From a checkpoint of a small mixture-of-experts model trained on Wikipedia: width 320, 2 picks a token.
Below are experts of layer 5 (counted from 0) of a mixture-of-experts language model. Rows are named up (a neuron's input weights, with its number), down (a neuron's output weights, with its number) and show model dimensions 0-39. Each number is 500 + 40 x the weight over its row's rms, rounded and kept within 0 to 999. Numbers have three digits each.
Before each expert's rows: "comes after" lists some tokens at least twice as common just before its tokens as in all text. This comes from a sample of Wikipedia text that the model never trained on. Tokens count by the router's weight.

# expert 29
comes after: " of", " in", " to", " for", " at", " on"
up0:444498509569571618469487545472522465491506478509490464499478517468438532508446524488514508483440520463551501468504564454
down0:514585486508433441558473504529449520478457525565460504471474434498511498449508410473461490509437555467560544511487453521
up1:503472479540514496517541506478537480466554472500500536469528544539556523554508461489530537449482481514493487475407535541
down1:466479462507470500497519527476557518518456532557430524456555538544471492560476451501446545478446547476542505495528512495
up2:541486471492440560489449557465478507501461478508522438484531492568560466494560581542473463482474551496502520429490420532
down2:494456473465528463496541508453533537450428465464532458568478528492519492481479482528528494453441480485529505555427553483
up3:452502455509520488473451440523551476530534503510511543448429513514537583540565524543445493429536464421470437533532428603
down3:492531588419485514559475507578442566477386436499558532540536410483447409486424507424468454465474498545464550491480549446
up4:482470465516522404423372455484469517485471554452491475488477487507567475516490427484521525531462502454451520477391541477
down4:495478600444473542518524469490498460488548418511569503445519515485483552464493538502486477501519445563555410551504437499
up5:542504394563474525436504494456493451565468549495493512525566493490432482493503466486450454537510545503416510462547471414
down5:496525558492452441490510479518503539429508493566478444466462505491520479504463507514449473488449562439547470474526570584
up6:527550478429414482537488484508535536509553489465496508499455477468502407506512515408530446513499467492490534510492416496
down6:498502533441534504506506442542491424518467587551497515514436454602573447552534491510461541477509530432509523481552490527
up7:537491464524542518497451513510422538538512440516431455527497485514530503455550514494470495469499435443473504491576491529
down7:531483487502510494550521481489544523504420516480500528581485534541575500448496510449439560534595532550482526600487509576

# expert 33
comes after: ",", "\n", "s", ")\n", " |\n", " well"
up0:463486514467451522505447519499541502447493463496466441478465450454515515470500533571525446456551517519481457559486498528
down0:489520481492455522529520342479431477534491516487547489456474505492481483476496471455501551476508526531497505472505481421
up1:495512495526456442521420499517516480486522621434541525502580475449461571521512506503512501482485473510438470473531475488
down1:525532515431547490527482567529580514460527411535456509512496493454501567545452508521551521555470500468521499538552528471
up2:552532491497466512531472445484514511539444515486525527497472423515519521510423472486548507544505510508560441543517455435
down2:402436523480449477526475483464532538493511470501538457482540526542546539495471567487477521511472487517494506513486507559
up3:463472479527457483526495544508488482517433543491506569567483473512444501576469448500491440510527516541510495516585470452
down3:495479518502559485583525497424482520505595487485480530472497496512454540418527520542522550526440532421485495530455456446
up4:416508513475486450535480452486517470488494540494468482519547572454547508441497488498535441488450566493443493535518486489
down4:515557467529565480512520506485467493496553516482543437491522530435428509518523466559526555513510514510448457528597540533
up5:447483481467494481488484445515439450510475557456457524531519472458470494503450600504506448509462466482499503523536478527
down5:461518478516472473488472510493562505530516585537548520483462559570512522519481505493469485537562505485519471556478473549
up6:551477529521599498540539501515480500544524485466514517496485550516484423462545441534459510455430434552522466476504506493
down6:461502461463500482465533478536495469446530558521463559448512490450486505524476586383524463552522537526520460526476501532
up7:456507502445559535534504455533480490436535524534482471525464467497467511544476530561505467473505499487493439513495480509
down7:489502565441492500475504436509513522525453506518470548567481531495483544486479522462496509526503514505479525461477550464

# expert 51
comes after: " |", " in", " of", ",", ":", "|"
up0:510526519546470502524476447493599552458530508449558503443499458552568543489451504547510495541542489522523553472496462505
down0:467532509482495523493497513512432477518509530517485557504438497518487551460508512487509588453440463527497508465499536449
up1:521536517531503503463616557566529511534512497545529529497515423519509522483524462515457562477478473529469503574482500536
down1:465467442562549467509471460497497490414511449513441569520438523460470525439504447493458489504494443489558524438509461487
up2:506526489521476514452533457527552532518497476416459510485524558500544508502474514397522541514574504580527561506469501517
down2:444505495466533476509465481518484563448507438580489492473502464509497545485497500555533529455446505499579473511483509519
up3:467521477508505462453503490476508521562567446505525492451514467527500487426518472506504478494552449497502543461468481520
down3:468497515444525512564546552517450480490515530493501455454487477502470455503584499506521533569515519517518473542472531468
up4:539477452474517506442431464488467488462517443525520603465499532464500555474472454505459415587527546485434461465470449524
down4:538524479419513495572466528576514488433456496495543477536466568550452452514413437550497526504483521458579452511474516527
up5:487501497468518462418527454475466496475443494551473510468445502432472480513527471602534439492479497475497492540576494539
down5:513482582471517539509525518526554484557559515454455406596523497519484573474536506487489515533434449492512438485517531523
up6:505538536459544468529478491500487421503499506467530488432541519500462514521561499535563483521415528491492527486458495521
down6:478523469419427491520511473465513542495523468459422521540500578606493473503486485528520505500573548534453530585464482563
up7:421479462531421471527492515538533472548512436490550449413572495466521519496487490519566515513502535475519486532599461459
down7:540506530538547539539522436448439512492484475569532474546457456498544474456425516509516476505516537481573507521481501487

# expert 43
comes after: ".", ",", ".\n\n", " that", " of", " and"
up0:535592466454463511534480485522615484529502499463480490584555477455454524480537534543523613446478533521485514480578491520
down0:476399430522537542525532471469462487557463504472547505504504512567467458491589476549547491508527489511518516453411519456
up1:491493484477505528454495520500526457542482487491491482372496505512512552430498590545520514585570539460502559459518496542
down1:480531519500417524485546477519499470459536538484504427530443469485427500477500431475457519439484489461500470555501523438
up2:542496540523465560507506454516437500478521433558574463501465487550457481532424495470477520424458506491439573476487561508
down2:441532529540559513521497530511452460533489523498503528455508496456537533507509491511526510597562471523514419527421517502
up3:541545538544478514543523501472460463499510545503493498479484475494530534496472457433507424471537521458432510593495580460
down3:531534488488512541473531499508521520553410507508496512566555392568568493498490422514408509536474545469536483509403519507
up4:544509412519573554398476502449495501535468452451460509490461451500525465506539508543502498569475489552511578513552564530
down4:479509548518437445556541522497444493513540549438477524475528526577411483514453506497550523467509541515467415456484474514
up5:476612518520502486463418468493483500503461523490509527457528486472547471548473505461575511480533438455468563552540526477
down5:454476497477466487487514525507538503569558534483464424547515466535420535519443550487424551426515532538539516458497538558
up6:508521449459567486523564518502570577475469521522480554526472461495480474474538512520461516483466519456472455520442504488
down6:410460473564442504436484461510486463510527483510515530550556531508592481521474461496532478519545500458522544443548426515
up7:475460428427512550572502471475506463522492464516504512485520526457534587529488491535483487452509484461561496485533516455
down7:562493468430476425556531392478486490450503496452478476482547521588539476505547533547503484477479577526532497534503530553

# expert 41
comes after: ".", " ", "–", ",", " where", ":"
up0:492568589476562591473441464465500471447568445474511512609474492446396450468464543549459475454520518479478498478446474463
down0:483509479492477497500534526563540475450461529496473516497523492530483464416508498568503538482491513517488541498517466478
up1:481527516500415417464510453560497535563549469517536502524416485536480448532494544503502518470398567430563472521554531478
down1:529530485526595474572484423522470436555488482456511481486537507461522481500520507462542486484570436470500515516500478457
up2:476560481457481499532514515495486546504503518515469481614516452455461432515498483496546448553486458479465578512555526534
down2:500473499468491504484495505523475502490528501480500496420508528501576561504468491539438500392494494433513467555461509512
up3:494523536525477481462511484560538444533558502522547552506513563545517475507482519516431467426483481447495453523553530497
down3:506456463505437505510385535468500507478479538530457511547520543488514501539498566508522484513570569521520447522475487482
up4:481520462446587446488542445515542470475520465544551511555531429523538546494547511528516517454549554520505493542504507496
down4:448464424452481480526561540458453458491507525431548523524602470492507501493476505534517470492519497513517505464518499499
up5:459530485494532600512492574499440482531507435469492519401529523545508494474489405538471560598425462509520474522491498508
down5:493521468499484507511489530516544487500417431591452475469525480460462501424495535498514506515492532558439506524587524529
up6:511503470495522398553539459550459454522556507491531493596495534471433497527479553524529469515476465507479470511473548496
down6:450433579432497584404467496437560615493477503499430509509505458546495518511553525504511464580569471467489498561436522501
up7:515529513486469456453452469414538514509446506470475498494515537490484470544467480530442514469464484522516507489527513489
down7:463508465497454485547525492529503523536504491512499461549470453436545486480495534445498517497531498510496504536628497510

# expert 7
comes after: " ", " in", ",", "|", " January", " November"
up0:506453535420484441471502438453477477515433550502527569627472480469467505534520553536482453481533568544525565576522499500
down0:475509443585512525501469506488485473535501425510514564421490479477468524492496501488492489462509548546511450471474515427
up1:515516595477551507613493464472471584510506516419602468458458479506491519541495438489528506485481576558459517494510487498
down1:522497554511484480464454540496528477577458507546503480539508434519518511499519488498496512487459480503531380483420504478
up2:565521583442549429472543461490447482496452511481469509453482487503487555522499478485504439418562522386444511471543552524
down2:399451476548486460507453485515483525483608534450473520544551489562475577488429507463480491508553529518526496540549513480
up3:540510493478518578479503464543522483522463493458556516494495538556501556539525487516459428549501494493425519516482573495
down3:439394562472491463512472483519512495473537492555473471534513555482454442469463453480537453515451493511505536521471495527
up4:491462549565448481484468527518499517457551442456545505499531429498452544510505479584644508432507470469532356486513512517
down4:505539517515449505541503445523456466547526509515462494448547496493512476416495540518445496529498424569521531525537512550
up5:445446514523514515518477481547519544546486472455489517459436542451523521550513522421515578543504517473521490532521543533
down5:474518422468494499473531499513470527493559566514377516446497431382491464523496503432499544490499512470571459451515506413
up6:495509448517501459466522510416486509467550471485504507510493516471514534442514485467464475515495491540525477479421421550
down6:504507524540491487462546453508483444531496502517507532455481458518571487510495531524509447443475505501475496549446567569
up7:442555501516613528525523432480494486474532518512522496467490452431445538568511449450491506498502479432472504547482495518
down7:558489504428437458539505498558559515548481542439493527518493528541511532511503502554526534510493468577456476499492479533

# expert 42
comes after: " |\n", "\n", ")\n", ".\n", "\n\n", ";\n"
up0:539510474523512506518488500443502542429425453519517560515475519598484510523448506444512480450529569517562512552554521497
down0:479471493528474430541478516522524450466594490515499439478466481366513493499489560520569466453490545485471533432459477576
up1:531523479477522438483496528484507457467554522479548466488485494471465439471490540582494552484490513522529538504594582503
down1:501439509422467546450453485507431518481516452514457532526517454457462481493459507446519465496571495463482465467474467486
up2:496462508537560530466514465521543504458478474449467529515650529487484473463581545458502446483537481484429424565495508505
down2:524553513504506525506481506391554467528456480526454533586393475511475572514442497481499606499530415475516556400521469433
up3:529429527431580444555522471605482490525577524524499496461466513540456539482514500483491443644481533458588486582474444513
down3:565475519496530554427550563480482482534493606522457506534507566413502537524470466468553470479477567539538451476540547496
up4:480470451540429556527559528504508478527379513413479505444485551548553499495478506505510519522499492475490455494514523400
down4:449537448453487506477534479438577511584466542507520439458493475455505542500434567519516474464430575565481494477541522532
up5:490505533534441419452502493524542488492543464522533510493507525546458549473662375476487505430496486489490549522498546508
down5:493492462469565428565498529482532456502434480545472487493512433507451450518466552495495513526467479451561449524540467546
up6:550475558498512387537520499525509500478529452498498539531471582522572536459522468462472443495497481510476464492486493486
down6:489462500544524528431533481529482509467525564610533451468539529503487510493495526482511530482513502471450482563534502507
up7:532469542509516487502469534466533522515500483502572420548529474487452561484556437491483535451565471536505573487528507511
down7:435509520457568562457525500563526569497481555489482543424416499490601524529445497450516600498587486514461511459542529437

# expert 12
comes after: " ", "A", "E", "I", "O", "R"
up0:505546545515502484502540505549515495576465440468526439476497515528541511570488517580523558554492555505497514495479450435
down0:484497453475499451448498441477507577424449569490517486540536457443589481456542502452508468458515548474524501435477490576
up1:446547472477473511548513474428490534525510502510470476515508539536499430483489454556462519482551526459532513493513552492
down1:521525525507462461443573540494496539565470491488514544501452492501476446488540458601544473455492528547476473487527447459
up2:477524476500508562491509508479572497521580479524551460457545487563520556557533493497549461441472477523485403454544514523
down2:527479479509483449494468464478462499499531572453468437404514456434517466481452528463455505505539514497507544518489491449
up3:569477495550586501476454432501591416497545476519442524474559455545565534522489475556459494447565425502531498497474479574
down3:537539442460463463450481485534537517480475565494497495569484520548506486521537488480509506472465510474385496479459487482
up4:464499455563503485473471517465483477541473461535520473457506438475510542476483481505477497475500465458457513440457497533
down4:482494498411541485550486441474497500532545451488477481504513491526503545468472537533488427517517547582472473504513488460
up5:495467482463510526501501546472550542453421540481489488426527558519480434556490497489569501578484461480470500492481458469
down5:499466519476562456518454512524533470511632523427523479524529511415498473442497528554470507484508494444489508511509455571
up6:504512482490515603466558526493443504550535461468496507469562495400472501555509499512478589497472531490492555510473490523
down6:568534454474524395537474572497515442456497496420479499508503490587525471467505536501489437540483489518413537519484527514
up7:456571567560508465518530490516479504507510535555516515488491475538461426577513463406419506486513463501450547589470443465
down7:572463464447483465436484506447458503538543571442500467513472475503508575473536496495501464473456512517552529448474486484

# expert 25
comes after: " ", "1", ".", ".\n\n", " (", " did"
up0:549579523457531459509534491490531439526420458543481469501546499427523526473478512551522544432533573545446490495507454507
down0:471424483502519474482500530500530454503474539456520544504532525494488486531460584434510527574515431485532460579484518487
up1:445516431565447458493475454495430538498490433452546458529472451491546487524508481440538520525510450433499486464594450531
down1:526560437497541579558405522490514529549490537526458522460462522465513425608526469457426538506463492515433541541445517519
up2:520486469522495516484588539458494534460563532461514467581454555469470554483542504534507488491512530520542535519510495525
down2:499507509531489486367508493585466457618492499487446448553519493555554453472492525499506507470531535494535527461513476489
up3:540496447429523494489505494513475511425520494461489538550560528441530514595492537544477503488500543474521547516488443457
down3:419502585539564496541525456505563521567453485493572537427490506568476450483465479497563469595539520525499441432521619483
up4:516510572505509531462504509515515505530488445552504520488473458573512581531536460479475600525460460448461466472577521488
down4:493488518513484485495546476512541486502492498492537405471471459511429446514539482464495477541508472593494525485473509485
up5:529604483480494455524436458529527544414490516548534462421659528501473483570481508497452507540518485508476483443514422465
down5:505475524509410448529485509548496524503482459461466472543489469475528555414525519513494415547506420490535522550501525510
up6:494490496499521527566503500486471510484486456548396439570492474425525527529534449537511531469535530498444427519497520495
down6:476507537504528450490528424562486500467562447477571494519505465543557536508496471469432444541470566488497525513445523442
up7:537459514534430484534532500551511494514456563563477505536502419491528554535601588496430487536454463498501523516592548461
down7:539551582461468479513461467497558544530559471502456533469487534594520509512529519509606454546563513526455532542441523500

# expert 53
comes after: " |", "-", " •", "|", ":", "°N"
up0:463605510528509517478477531510541525517508472457505559483524483464577519538503503537425527452485451515471465535533467537
down0:481497472524524496543480490450530474501505493596519481523480461505496470521529507492558499535516531503514450483550530512
up1:440483529503513505503505519462542478467500440526505485493546424547547525474485485483518524515467479525552498558533477458
down1:551479444541527446480554564508505487530484440556510488570576565482493491479482485542537535504487568485514505501478407465
up2:550525539531587525535453486479525485516500527461520504549488520576499504482463508433531589525544529489524524529514540442
down2:454518545476498445519513594529472477508424516477502512566510497466543483508549473513501493500453459444486432535474447502
up3:544484449561521472476460497497491525512536519579510482554446519499545506521415489462507457449502475507485520501568552442
down3:477560506543471504531460480493436558522445513427498582479496539482534516501439520486537565510469432544533523566503435532
up4:501489460507459502418524451567482494487494546511502453437467531485459471586531485571460544468512497523523534492534465576
down4:511516501459475433598487486504520485453389504500471498500491415451497525484474524399524496460498462466525505462457565475
up5:490532487554533508524492485401503508521534559475508448588531463435503559583563440499504544551503522521519492566566552506
down5:431491504447451505553483521489472536515544565521463493479473498516519518456446451542497527479550459471468512561525559581
up6:546473529477489523500432520538582519507513423534468578600482493485486462477508492496547494551460578535508515442496509496
down6:453515562424417496555520480489490482447492551413534552491528554506510479513523495470491488383479528480507544470444546538
up7:556532474497539385456523521490463490523566499504530508448552455520527502435513443590488521490470555498523497504542526574
down7:495402525546510531494419471448530436437522423516484501556520559537546465466482521471577513491481465476556466518486513475

# expert 62
comes after: " B", " the", " S", " T", " W", ":"
up0:505544515555438464465502543495467594412617486491529490487481478545481470546495557509469519505567482481449477519556462500
down0:511414437521486511546549483421435488409501573535539452483544455537527537490496518462528510460491472532542541445381521482
up1:498511471524510530483547389500502484444455495571548454467533519520545442507507596460519481404460525470486511427596473510
down1:508478553484503439482493506455452528482507459481471453491470508437521537539534453571501517513435455454520572458556530526
up2:505483440475503409489570572567505522549496501552604459501487578599516551535485524522399591510520466543419566465469457562
down2:546547499532565530466504538467478514512557480418487517546477486449421519543511524449468620450454479447476452512446483382
up3:414550529500534535464470480511409540465517523520512475539486514383526537549454499491507469506459469524514503490494481435
down3:466497499494519419473524444426444525512517482517533489506423572480516475436500493527487492558547459427443534439522503546
up4:518501487531493572515525495431479472529512473519505536490502540572455496528591497526432414444525574491485617468521482465
down4:501533583560584510536573486505524429460498460477495494570462538435524544496534455483513457497496504542499525553572540497
up5:549541442551526499566507476475539490419556474458499483482502507436504515503464532507550474512466465446509505480476487464
down5:539448487485553435487508491466445479580432512487407560532526472524509468482502545487485488389505485387474526454442442535
up6:505465476480519509522491513541507534429457493495501447508500500456555510456496569494550474487462472485506495436526463579
down6:448478483514517536416557535483538473472486459477450523532479517530488539497454524569495471504532470513508534563552441603
up7:534440479563510494544485496586539530518448486455486532517512613506499454524579493470467475419539572469438428543395464503
down7:504522467400443527499511504485477433499502468517515434430477480567516577516521499541477520485559452545499564557501526597

# expert 46
comes after: " ", "201", "200", "202", "′", "\n\n"
up0:489471553429547489514455480529486499504433493536493522476467534472523491417463446512448524466456490438465580549549508515
down0:556436455504449496433439572490492545536516483511504527496549459482520367497515446575492641536547544519443504498490526536
up1:443539423498516536445472508514510467524459466530576445485544511545462489407491494483504482489444556488558496533435435412
down1:512452525546487525563425475476409514568479481492443501448494469532452520522536566571480454532512464560420465468441495527
up2:481489563544490536486495426542568521461464516552511544494485490609466534450522515440505477517420554517561511422513503462
down2:480442477472485480532504486524464524512476523488436533476473430497531451499419475567483564586482485513421517503507526615
up3:497480499511545546491553475534502535515546476456464567494583526435546573479552402521496499473492448549411453550444429518
down3:513445474518529517560466469497464454444512570524464530471498533460495451493544550504513528556562554480491550457515518485
up4:478442513472497485487517498571476559497564475549547518513515528501562473536490445493476476531487574464492565518474432442
down4:410517502519466498486538525487573470504544523506590520518467521439473457479488492520512578483548438516482569482554462586
up5:610410520529490521469523496459485500592498550505460517523511530557550489530469562474471579501494443496453488502492539542
down5:496571447507530537521424521529430484449525547497516484458484559512460505506529578467450409530515504506443436519547430567
up6:492478502467455612488544500486463527591496476487518479499479511532447586463562481467513552499487437579446511542518504614
down6:509538453587584427490448498504477463384492613570487551425473489466447473508442489512513573436523514490567484452487467427
up7:538477490469457504505561501526554536540456508535506527463505540478501560502482573553530484507524486389498486526504505478
down7:479499525500478522548504476461457493465587488485493445475488468499472427511543529476457470494498439569507483529461599489

# expert 14
comes after: " ", "-", " $", " (", "_{", "/"
up0:501559519554515467565570470515568511538545565549500504583541519540489452465431463527485571429486547510484503530496555497
down0:506510460511559559493469498467462564446454433451541536499485512513514408501490464485582529551423519449533480439505525520
up1:499494474466494408491499576466494518478507448507517513463485421519516492577434508496478447599499491474516570497592513504
down1:448487491546520497454506445477525527564468514533478492535480604536403490527506540474481544468445511539540412411476490509
up2:515497429542519519545447566499492503477502495502492496489503514498540453471482486578513501474604512428496511539439482431
down2:490463516486454425425450503476519484538430541482515545517516505514462499509544485483504508503447564487462462445503511561
up3:484572560533537481522466515501487469528493486436535508547572487502525521576442504505527475523528371446491513511527483540
down3:487554527489467548413514557448555505504416500567439432527456606444513540520548518452502507538471519580537532608466542447
up4:484607516477498430504452474485436479555525536463495578456541531438460436491540530443492541449471472488459525496463512418
down4:470403485515475473533495499543546563504499465508514527528467482432528545560398519525458510503540480455539450513545471488
up5:502541471447490518434551503454429470434479467479525548436440540429521471506465514469512467483527486471472548463532509519
down5:498480554590491516468545524470592475529502430481493576581514506467442508458540477540512503518498493466517540510446509437
up6:507575547515612546497490508535373544492537549469525495457486513550458479553536526553525530475518530563571474471477424429
down6:479490554440466463519526525483505515531449507396483434563463560503478546471476520494494497486483512483524546572593588536
up7:539552551458592434577460512510512537522543552485486479553538492476531502503521505533448495513545541564529479540536436514
down7:434567498477498550484550517520509513540518456545506601455571524539437458542542566465486549491602447459490475482546519477

# expert 39
comes after: " the", " \"", " (", "\n\n", " =\n\n", ".\n\n"
up0:483570504511536482571546483526511531588542474542550511430465560520460443529534524538552451525541531476477495434481513502
down0:464410491527507493534525506510513456520542538453446494577469465474548497408471532480473524468509462553465506442508534517
up1:522464489510525524459558547477498575502466477542509455545569579563551466484530505522464597474457495504493493479566520529
down1:523504530526461479510543445537537498509539496469599557479480457447470467515531460519493493489579446484518494560523498555
up2:463526535441543517484543533463480570498529471516474565537449549506518562495434523514524531516563484527436493500451495505
down2:537465511417410552511506513435444512553462498529503522468480491552575485515447497511531526541490450507516492420474548470
up3:448434495543536422491521487584509578493486505467495456499439570425469463504538490585507465463504502479521496434484422493
down3:509500534468443508510457513437534473619477491439491497499504507546447569597535454532473520476561440494480493543526531382
up4:532467410554577510475560504483618538542475554536420469511564466563509493418541455512485596497482416492504487497515416529
down4:476568508482511541483457483506496505550573547458538484460483525474405456549511546520523467485560487447480556560538491555
up5:505538480510520432454444489504458507606514513516478525546499486472526480468535492538492501403480539440534546491594546515
down5:496544437515484553546515450511557523441542514527553489536474507482471532529501394466442500444507512477544492474452474489
up6:446512501577461474478505478551518468493531536497506496533492475456496501539509498487486453513459466484441499389507471493
down6:467502529491606485548520548520566466493430496505504480554444419548543519442485595514471512485497527540496496450507538458
up7:451519493534571503497511525452549609532478498512427496408509511514525525529544488493587479465487493528491462534477617470
down7:535526505444472551444549442508496454468541566496515557496501504526460557448504548507444457502563474556464449508545534505

# expert 26
comes after: " ", ".", " Mc", "|", "==", " \""
up0:490423437520501507476602502402552530521527503474483416513545560467440517523510551387483512557557481525541479514538516537
down0:487536499519491464476501497536498459455464574558529573594568446529517488461524537557539471550516450479478486491570540560
up1:480509533507454503459474523525536465537426431499486485531474485455503538512516525472478518463508557497474459559531535464
down1:446498500429506587528528444479481527492480488548530455428581554525567500508458462467527445475530557587461504465413513443
up2:512510482475538497479458493581536508513536484569499474438512537476478498558519425451550492499468527505469499491567479480
down2:548471492503505474493518503536581487453550446489495585540504416537559427511487544514523499502453462414542516515449513447
up3:494495540554517499518486485521494540473470502469606483451497558558498520497485453513610505455544476475493528491474539478
down3:513535529437511560476540480497508498521479409465444606521491440502467525516491448502439479461551555515513425390503505553
up4:500536408567483578476439492544550499449569581549508506512534496488548580491566483507493481518491469465480511498505442551
down4:508451566465453429485530469515515486554498525452430516487547451540492484579520511462536547517522533470479523541453540487
up5:458582515493479442507490495517520503545509522497501543517518451428493461469543497469528465507537453453410491481522524528
down5:480519489490576545555491518440512563480406488585488489543525479476471570510588522509521546454479566533587521520439518494
up6:493420437465536505497526475508509497499483542535500557487491587496498480497533463494496499482471458426464541485464496509
down6:537450500488415579534546484477470497398477457461544533486443483473478526507469556453536520456511540550504573566488558476
up7:494588554483477494470517542504525392545442502513482459526559468551433502499505532499527464535569515441515524544536429498
down7:446446532482508479446496535461463472503584521439487532514442433516528452513576456468544463442534515459436501480510473498

# expert 63
comes after: " the", " a", " and", " to", " t", " The"
up0:508476520556464444451496542470445517506509484482499503524507572477481477520485465460479530504458518451548501472546473529
down0:502498494537533449474527500498438466475466502448479506500475517483597501500505490564563480511585487484553534478538470447
up1:555467509530533539521477510488496434481495496600487554530441461514548582507431541537491517441527553514457501492610466517
down1:450473527494427509500446502497481587498530589436553469550498455474529496491492496424547458488458458443593503495495503488
up2:475468503510446529516417428514458526475505467523476537536557546457516494550483559451531531537545495485458532552506557486
down2:550513497565524464504503574556568465565499510502512501563463468474550516446453500496474573436502497496524515464548492573
up3:530568481507526477468485500512571502546533475509449578514523495503513457505560491467536480535524561468524529550548415525
down3:518526552537494495499422479481436550474532522506512416559530525532504491475488561536528557520516444557496497501477551458
up4:471494485509503569481482446553499512490484433528505470477485501434518411527523517429592506459441527520500499483563497433
down4:472495428546524500461555488454486441464496536497496557508486554521511529488576430412527533485551507529553520528512512502
up5:454466504543478520512550500484439458446521504480555508467486565519475464474442546486488504537565455519461453524522494474
down5:506528503476555446521451456531467491409474544525457515522523529481572497514497517529574487472475543533461530551511461509
up6:546487452498565454569529433508518492493531480439496512563594470492466478467454458475492548463478515475477438468528432493
down6:529470445457478510467538478435540470474464565473478499482567554451512516479475499555511537497529489495535478450411469489
up7:505487518559494490517507519460572439412500460545527464531508515509536468492541492549471479523475521562478534563489485552
down7:550542564481550536508483491500510502537523466504451483482490463519492442551535513520495518476487560491441494499526517552

# expert 22
comes after: " ", " the", " of", " a", " two", " number"
up0:598543497500531499475538436522518492519478512518481563516520487564502448544506503484435503459509547536515476478493510432
down0:483559540463492464498501520475596510524568464499506404512578456584421460469535510555472493508452495488500486557463514479
up1:508520564545503470497469486546480469569489510522546488461477549505455532500547524554573490530530469473453475549470488552
down1:445385540525469447536564496522504515500519526503480502469468499497578475493506451536474437506463483536484544419507483435
up2:590447586512552425519523510536542501468472551490514474547568515486506503549493453519498476524517455475483423548599544537
down2:397470475529481520567465506526537478499606471536468483473419429495523532475461528512508490458477502430510570396438498486
up3:511447504509541491486473524525465458546450478526416482505500432506443549520530495480496521531464494526412439470479511550
down3:502520462473416481490495492514542487512485502453548452451569497480473504488489462512482410461439479510518509553593542541
up4:446499458541514543475502527520465452504536523450495537418497560524541521544499547544469538493531481481440481551495537524
down4:488535520486453497478494490528479442509525450483453533569543485549465521453572459504573459490510506435540507534486475484
up5:497507368519448543470501432493463514510509497508496532534501483542562477512455527496522544441528475533492503525481517495
down5:506487544497576528405485526515507446540489528496500564515486453539406560452461489461490468586505565517487422524450503522
up6:580440527570464576518463476506537508500514469579487535493542488476578479476551464441481550504495531490452561479481516475
down6:475517522518596534500478526494552440495473512544503513585490517508561496541442508464459533460481497473576528497485634549
up7:441570523539515550496449470480525495488501449392551514490471487462430456523502521509429520469488484473568505510494532493
down7:498501423521463500506580483502535514546453476556557424488539445479456465536442493548497513564460494491566472485496443572